python train.py --n_layer=13 --balance_loss=0.00393 --balance_bias=false --vocab_size=32000 --norm_place="pre" --norm_eps=1e-05 --init="uniform" --warmup_steps=457 --z_loss=1e-05 --steps=7271
Below are experts of layer 5 (counted from 0) of a mixture-of-experts language model. Rows are named router (the router's row for the expert), down (a neuron's output weights, with its number) and show model dimensions 0-255. Each number is 50 + 15 x the weight over its row's rms, rounded and kept within 0 to 99.
After each expert's rows: a language model's description of what the expert responds to; "comes before" lists some tokens at least twice as common just after its tokens as in all text. This comes from a sample of Wikipedia text that the model never trained on. Tokens count by the router's weight.

# expert 15
router:72 29 32 54 70 42 64 52 35 19 63 47 27 50 39 42 22 33 44 37 45 33 53 50 55 50 51 50 34 63 51 48 37 48 64 48 54 45 66 41 39 73 78 52 61 55 63 46 36 43 44 44 49 56 49 50 50 62 46 62 44 40 39 49 49 62 52 43 40 55 45 53 45 43 49 83 54 43 60 76 51 70 30 62 85 51 42 41 68 61 87 43 55 32 53 64 35 46 83 60 59 51 62 43 46 66 61 54 44 46 82 52 47 66 60 64 61 46 52 60 65 35 17 66 73 66 63 44 57 83 74 50 51 49 55 47 45 51 48 75 51 66 41 35 49 42 75 46 37 45 65 77 66 28 68 39 24 50 32 35 75 42 67 47 56 51 64 36 49 64 37 33 41 25 33 48 33 67 63 55 66 45 69 43 45 28 28 20 62 11 66 33 57 16 52 49 33 67 65 51 24 49 58 42 32 59 79 43 54 56 48 57 68 48 48 51 60 09 78 39 30 33 52 31 60 62 50 29 74 80 51 55 54 74 60 37 32 53 58 70 68 51 22 59 55 35 45 57 00 56 17 46 40 36 55 50
down0:67 44 42 50 71 42 47 37 40 45 43 35 69 94 54 44 63 46 40 22 63 54 21 46 48 93 58 32 58 44 57 69 79 39 65 46 44 50 29 13 21 35 75 37 34 42 54 41 26 40 60 23 35 56 61 44 65 74 40 54 47 56 43 38 67 21 54 49 58 56 47 39 44 37 34 66 48 50 72 27 24 56 38 30 49 25 34 55 53 34 44 58 44 18 64 40 69 34 58 64 38 77 34 31 39 61 50 49 49 26 46 38 70 79 59 66 45 49 29 25 60 37 57 42 54 58 34 52 78 42 58 49 39 46 57 60 30 47 58 45 28 59 52 48 32 30 64 37 28 32 38 54 57 47 47 38 52 48 60 43 66 06 35 34 31 76 38 53 12 18 44 53 29 54 53 31 44 60 86 56 51 65 65 30 50 49 34 27 49 50 47 57 30 32 50 47 32 44 49 50 65 56 61 57 46 58 51 42 57 58 55 24 34 65 58 51 61 64 73 52 65 39 48 47 56 44 54 53 44 56 38 76 27 60 26 44 35 62 69 35 16 68 53 43 54 51 27 59 46 64 49 33 55 13 57 53
It responds to: Table cells, names, results. Pipe separators and cell starts in results and filmography tables, before athlete names, country codes, years, times; also the infinitive to.
comes before: " |", " \"", " be", " 1", " USA", " 2"

# expert 24
router:65 38 64 99 55 52 50 54 66 44 22 60 47 71 43 58 53 43 61 31 42 49 54 80 54 31 62 32 65 65 56 79 54 46 45 58 48 52 55 49 67 51 47 48 41 87 46 54 30 74 56 44 42 50 45 49 70 38 49 41 46 55 61 44 33 40 38 41 44 62 68 54 52 70 66 53 41 27 49 40 55 72 60 28 28 45 38 66 53 20 69 51 32 36 52 51 64 63 36 52 48 64 30 37 50 55 20 72 52 61 63 36 20 88 63 43 41 56 46 51 60 47 35 45 55 54 49 70 29 38 19 69 36 49 35 53 48 51 29 68 53 39 75 42 60 67 48 24 23 46 44 32 43 39 36 54 64 50 67 35 77 25 55 62 37 10 27 52 54 69 77 45 42 19 67 61 52 31 66 96 20 48 47 57 73 46 51 28 75 58 59 48 45 24 66 52 57 45 71 56 77 56 70 45 47 53 08 19 25 42 36 39 40 47 67 39 74 57 35 43 31 36 29 65 67 54 53 46 30 39 58 37 45 30 53 60 43 64 45 58 58 48 59 45 62 28 48 29 45 44 54 43 54 58 64 36
down0:50 50 65 55 28 71 52 76 39 41 60 36 28 69 52 32 61 28 54 56 62 43 30 57 75 61 33 53 18 44 55 72 34 44 38 47 55 56 23 39 85 67 45 23 36 53 56 46 57 41 38 48 45 47 38 57 52 45 63 74 65 45 45 45 41 56 52 45 55 48 50 45 32 47 55 35 56 00 39 55 21 73 66 64 34 62 65 54 49 48 64 24 66 20 53 84 33 56 53 63 52 60 56 60 57 80 65 53 55 37 65 52 60 45 64 46 62 60 56 57 34 33 59 44 49 66 66 58 45 28 29 51 47 37 56 38 64 05 64 51 56 72 51 48 27 46 38 32 31 61 47 51 59 37 48 62 71 49 50 45 60 59 46 61 41 80 27 56 32 36 46 33 56 78 50 51 62 31 27 60 79 57 61 31 65 68 65 24 36 30 72 54 15 59 66 51 21 51 63 33 59 71 48 20 57 55 39 26 51 47 67 76 41 50 35 55 76 40 63 41 46 44 37 61 57 53 34 41 26 38 46 31 57 76 82 31 31 37 48 46 68 27 48 78 64 62 37 44 35 32 44 27 51 71 66 72
It responds to: Reporting and linking verbs. Verbs and participles of saying, deciding or relating in prose, such as stated, added, concluded, signed, due, according, considered.
comes before: " to", " the", " that", " by", " in", " a"

# expert 12
router:59 51 74 35 61 43 53 77 63 41 67 52 68 43 60 18 68 24 67 61 48 58 62 48 44 46 48 41 69 53 53 52 23 50 68 30 69 66 61 54 46 53 44 50 69 45 67 60 79 44 71 34 70 44 56 45 36 76 44 51 61 42 45 33 46 70 00 55 52 48 50 55 44 60 48 67 57 63 42 52 33 39 48 52 66 50 34 56 23 63 21 67 47 69 33 33 34 37 69 66 49 34 71 42 48 79 70 59 43 35 47 20 67 48 70 59 57 61 58 50 57 55 47 43 48 42 41 59 55 55 60 26 63 46 43 66 70 39 60 50 45 62 50 73 63 65 61 61 47 85 57 48 55 46 32 53 45 49 42 34 60 35 38 47 52 81 69 64 49 40 40 17 55 53 58 55 35 67 51 39 62 52 65 69 52 66 62 21 38 31 34 46 48 46 41 33 14 49 29 54 43 52 37 81 40 29 99 36 53 80 36 50 37 50 99 57 49 36 65 42 48 23 63 48 61 73 45 41 66 46 37 52 60 20 35 51 33 47 45 66 41 59 40 82 63 54 36 37 23 40 33 45 24 30 64 52
down0:49 60 62 46 24 36 59 68 45 30 37 50 39 44 67 54 34 64 48 53 42 52 60 60 46 43 61 35 56 39 38 39 08 51 33 47 31 76 48 59 41 62 46 65 35 38 68 67 42 58 46 29 49 37 49 74 43 42 27 24 29 41 30 56 57 72 61 32 31 66 51 30 50 63 45 40 42 35 62 44 48 53 41 62 75 37 48 50 43 16 44 52 46 45 40 26 39 65 50 35 65 40 54 76 35 16 54 39 45 58 25 63 36 35 70 14 27 59 28 63 46 34 77 25 30 54 43 13 60 75 39 22 45 45 42 42 50 60 75 38 68 32 60 55 46 43 72 57 57 30 58 65 74 38 35 67 47 53 57 28 44 40 38 68 30 46 57 49 57 67 60 49 23 41 77 10 75 55 46 60 48 47 43 47 38 52 57 40 42 43 85 56 70 46 51 74 46 25 70 69 63 40 52 64 54 50 35 38 57 58 49 49 52 59 40 46 31 33 44 61 19 42 38 43 45 38 65 33 40 77 16 25 56 65 29 52 45 38 77 41 53 62 71 20 41 51 46 49 25 51 58 75 17 49 40 42
It responds to: Sports table scores. Pipe separators, semicolons and numbers in sports standings and results tables, especially score tokens like 1–0, 2–1, 0–3.
comes before: " |", ";", " 0", " 1", " 4", " 3"

# expert 14
router:28 25 55 46 53 34 74 55 57 71 43 34 73 39 55 69 46 56 53 67 43 39 44 43 26 57 48 61 43 64 46 54 42 50 37 25 49 58 47 40 60 40 50 67 90 40 26 50 54 43 50 16 62 67 93 73 37 20 33 48 55 31 70 58 46 38 43 36 61 27 18 28 47 63 66 75 70 53 76 71 57 79 31 41 74 40 38 41 43 62 42 58 53 60 67 35 20 42 64 58 37 45 50 49 36 61 44 41 40 44 91 51 32 33 57 48 66 49 39 44 46 64 45 39 51 41 54 60 38 56 50 54 53 66 52 48 48 35 65 53 54 68 27 62 63 63 87 58 16 51 46 35 44 30 47 27 59 50 55 54 48 34 17 59 35 65 44 69 54 46 59 40 39 51 34 40 49 40 51 48 55 53 41 60 54 51 19 14 51 56 15 59 43 56 46 69 09 50 32 26 33 45 57 51 49 52 69 42 74 68 52 27 54 51 48 40 34 00 62 74 47 47 61 60 49 10 42 59 94 46 52 35 56 48 60 46 52 60 43 49 68 52 31 60 59 46 45 58 37 51 49 35 54 56 57 48
down0:66 38 64 54 48 46 35 51 43 56 61 25 60 53 65 27 44 66 61 68 50 57 52 64 34 45 51 25 63 80 33 55 54 39 32 58 89 18 47 65 53 63 49 41 33 57 66 29 59 52 49 58 31 45 38 76 59 83 51 55 40 41 37 51 64 57 41 52 60 40 55 53 56 46 69 52 77 68 19 36 54 42 33 64 60 95 40 43 41 79 59 46 51 56 45 57 62 53 35 49 42 48 56 53 26 50 59 81 47 42 78 65 49 60 37 52 73 44 30 46 56 45 57 37 47 76 62 44 47 63 67 48 87 30 59 65 58 16 66 49 42 57 62 66 37 59 48 38 69 53 73 49 49 48 48 13 69 85 64 32 54 31 54 51 45 48 45 34 34 53 86 45 39 30 54 35 67 42 51 42 69 82 46 41 90 43 58 36 32 57 60 61 33 49 24 29 26 18 59 60 47 54 53 43 48 39 32 80 46 39 63 60 50 81 43 33 53 54 32 39 48 58 50 65 53 44 69 78 61 60 30 58 61 42 51 43 45 53 74 30 39 49 34 26 24 93 50 54 49 41 66 62 49 59 66 40
It responds to: Table cell separators. Pipe separators, numbers and short entries inside wiki tables, especially row-ending pipes, plus sports-table terms like MF, DF, finals.
comes before: "\n", "|", " ", " |", " 0", " —"

# expert 31
router:97 45 45 44 26 57 63 53 33 67 34 60 69 61 49 63 47 52 62 48 43 28 36 69 43 44 50 34 40 60 43 34 58 57 66 29 74 34 44 59 73 52 63 64 75 40 45 61 47 69 28 77 64 65 16 41 39 43 55 63 37 20 43 53 35 52 26 25 39 26 54 52 51 52 38 69 64 37 58 72 51 64 49 35 44 51 31 27 43 55 69 45 78 63 47 17 48 46 73 39 57 58 37 51 34 52 41 53 49 13 67 47 40 55 62 52 38 45 38 56 64 55 54 37 89 44 39 41 42 53 65 56 46 51 35 27 48 60 38 52 43 58 65 44 51 45 58 57 47 80 74 40 43 27 20 36 47 51 34 23 45 57 54 53 36 90 38 51 49 68 51 65 53 55 20 25 58 36 47 56 31 52 70 61 57 36 48 27 48 47 51 66 44 58 89 63 57 67 45 64 37 54 78 62 43 61 77 48 25 42 33 53 50 47 48 89 72 06 47 39 38 20 55 16 45 56 25 43 68 51 43 37 40 54 62 49 58 53 48 60 68 34 31 34 60 48 71 77 67 66 39 43 54 58 50 52
down0:50 62 85 69 62 67 64 33 42 65 43 45 54 65 54 43 42 46 55 49 53 44 42 36 51 47 27 38 64 38 49 63 72 50 78 49 62 56 47 54 49 46 62 77 64 62 20 47 62 27 32 46 62 74 83 70 25 55 64 15 55 44 45 78 49 69 34 11 36 32 54 42 50 54 55 41 42 34 49 54 54 43 73 59 56 85 57 34 68 49 65 37 40 86 61 40 51 41 52 35 46 51 41 76 89 47 71 63 47 73 20 61 67 58 56 27 17 34 43 44 39 38 83 50 53 62 59 52 48 57 79 34 49 58 46 47 71 49 48 41 45 40 61 54 42 50 50 51 31 61 61 52 27 39 50 46 52 00 51 36 65 47 56 52 46 51 56 50 57 58 48 46 47 35 53 61 29 48 51 48 30 71 89 47 41 24 79 48 65 46 48 33 72 38 67 45 77 26 60 43 25 38 47 44 58 45 45 27 40 70 39 53 37 54 42 88 69 69 34 48 39 65 72 54 56 33 58 71 24 49 55 39 43 62 34 59 46 45 70 47 29 42 33 40 49 45 34 27 49 52 83 72 54 66 36 65
It responds to: Plural nouns, group words. Plural endings and plural nouns for groups or time spans, such as officials, troops, members, months, days, plus some sentence-final periods.
comes before: " of", ",", ".", " and", " were", " in"

# expert 8
router:58 60 24 29 38 50 45 54 33 55 60 19 43 67 51 56 26 82 25 54 52 30 76 58 36 52 41 50 44 30 65 39 65 45 34 46 27 40 45 57 62 59 47 48 47 18 61 73 24 39 56 35 74 45 63 67 58 59 38 49 55 65 38 50 47 50 53 41 25 62 65 22 56 55 43 49 73 50 69 50 48 53 53 52 75 54 47 44 67 35 51 41 56 41 53 46 42 47 44 26 16 61 54 50 49 58 55 40 36 60 63 48 51 54 21 25 39 77 36 67 58 20 61 45 28 39 47 54 49 34 57 58 82 67 61 43 14 58 46 42 54 46 35 72 57 57 42 44 40 48 64 69 62 87 44 53 42 49 59 47 41 88 26 64 61 54 38 75 56 50 51 59 38 71 40 48 84 13 41 39 67 45 46 50 31 64 45 63 54 56 76 42 58 43 35 34 47 34 58 52 50 53 73 38 58 72 34 12 41 47 10 41 50 42 56 77 19 48 59 29 52 38 69 49 56 53 70 21 84 50 78 32 51 35 80 51 40 33 47 39 39 53 29 54 31 66 66 65 62 63 49 47 67 82 46 30
down0:13 59 62 53 46 71 36 71 40 67 53 50 46 35 66 58 27 55 49 51 24 17 76 43 47 41 36 89 49 43 67 42 59 46 37 25 37 32 65 76 55 67 41 63 62 57 32 50 10 36 57 45 29 47 37 46 54 41 55 36 63 51 32 64 44 23 32 28 70 56 80 56 41 81 43 35 61 77 55 45 70 18 34 39 55 35 57 27 37 41 44 41 36 44 34 46 49 34 15 58 53 64 69 32 53 54 58 57 55 64 74 65 55 48 42 42 79 47 48 58 60 49 43 45 37 36 75 65 18 33 61 56 82 49 55 42 54 53 59 48 58 43 57 37 56 34 30 48 42 32 36 65 48 59 30 55 35 67 44 33 36 36 40 61 43 61 44 73 61 35 35 61 53 58 50 44 49 31 43 47 56 40 32 28 59 39 43 63 44 41 45 64 44 53 32 61 40 85 64 37 44 51 48 67 70 64 51 47 43 54 20 43 59 19 78 49 47 58 50 51 55 42 30 34 95 66 45 41 65 69 75 58 99 49 41 18 51 64 53 62 63 43 32 71 34 62 54 62 36 31 48 50 42 37 44 39
It responds to: Infobox field labels. Field names and line breaks in infobox-style key–value lists, such as Born, Coordinates, Personal information, League, politician, footballer.
comes before: ":", "-", "\n", " of", " by", " information"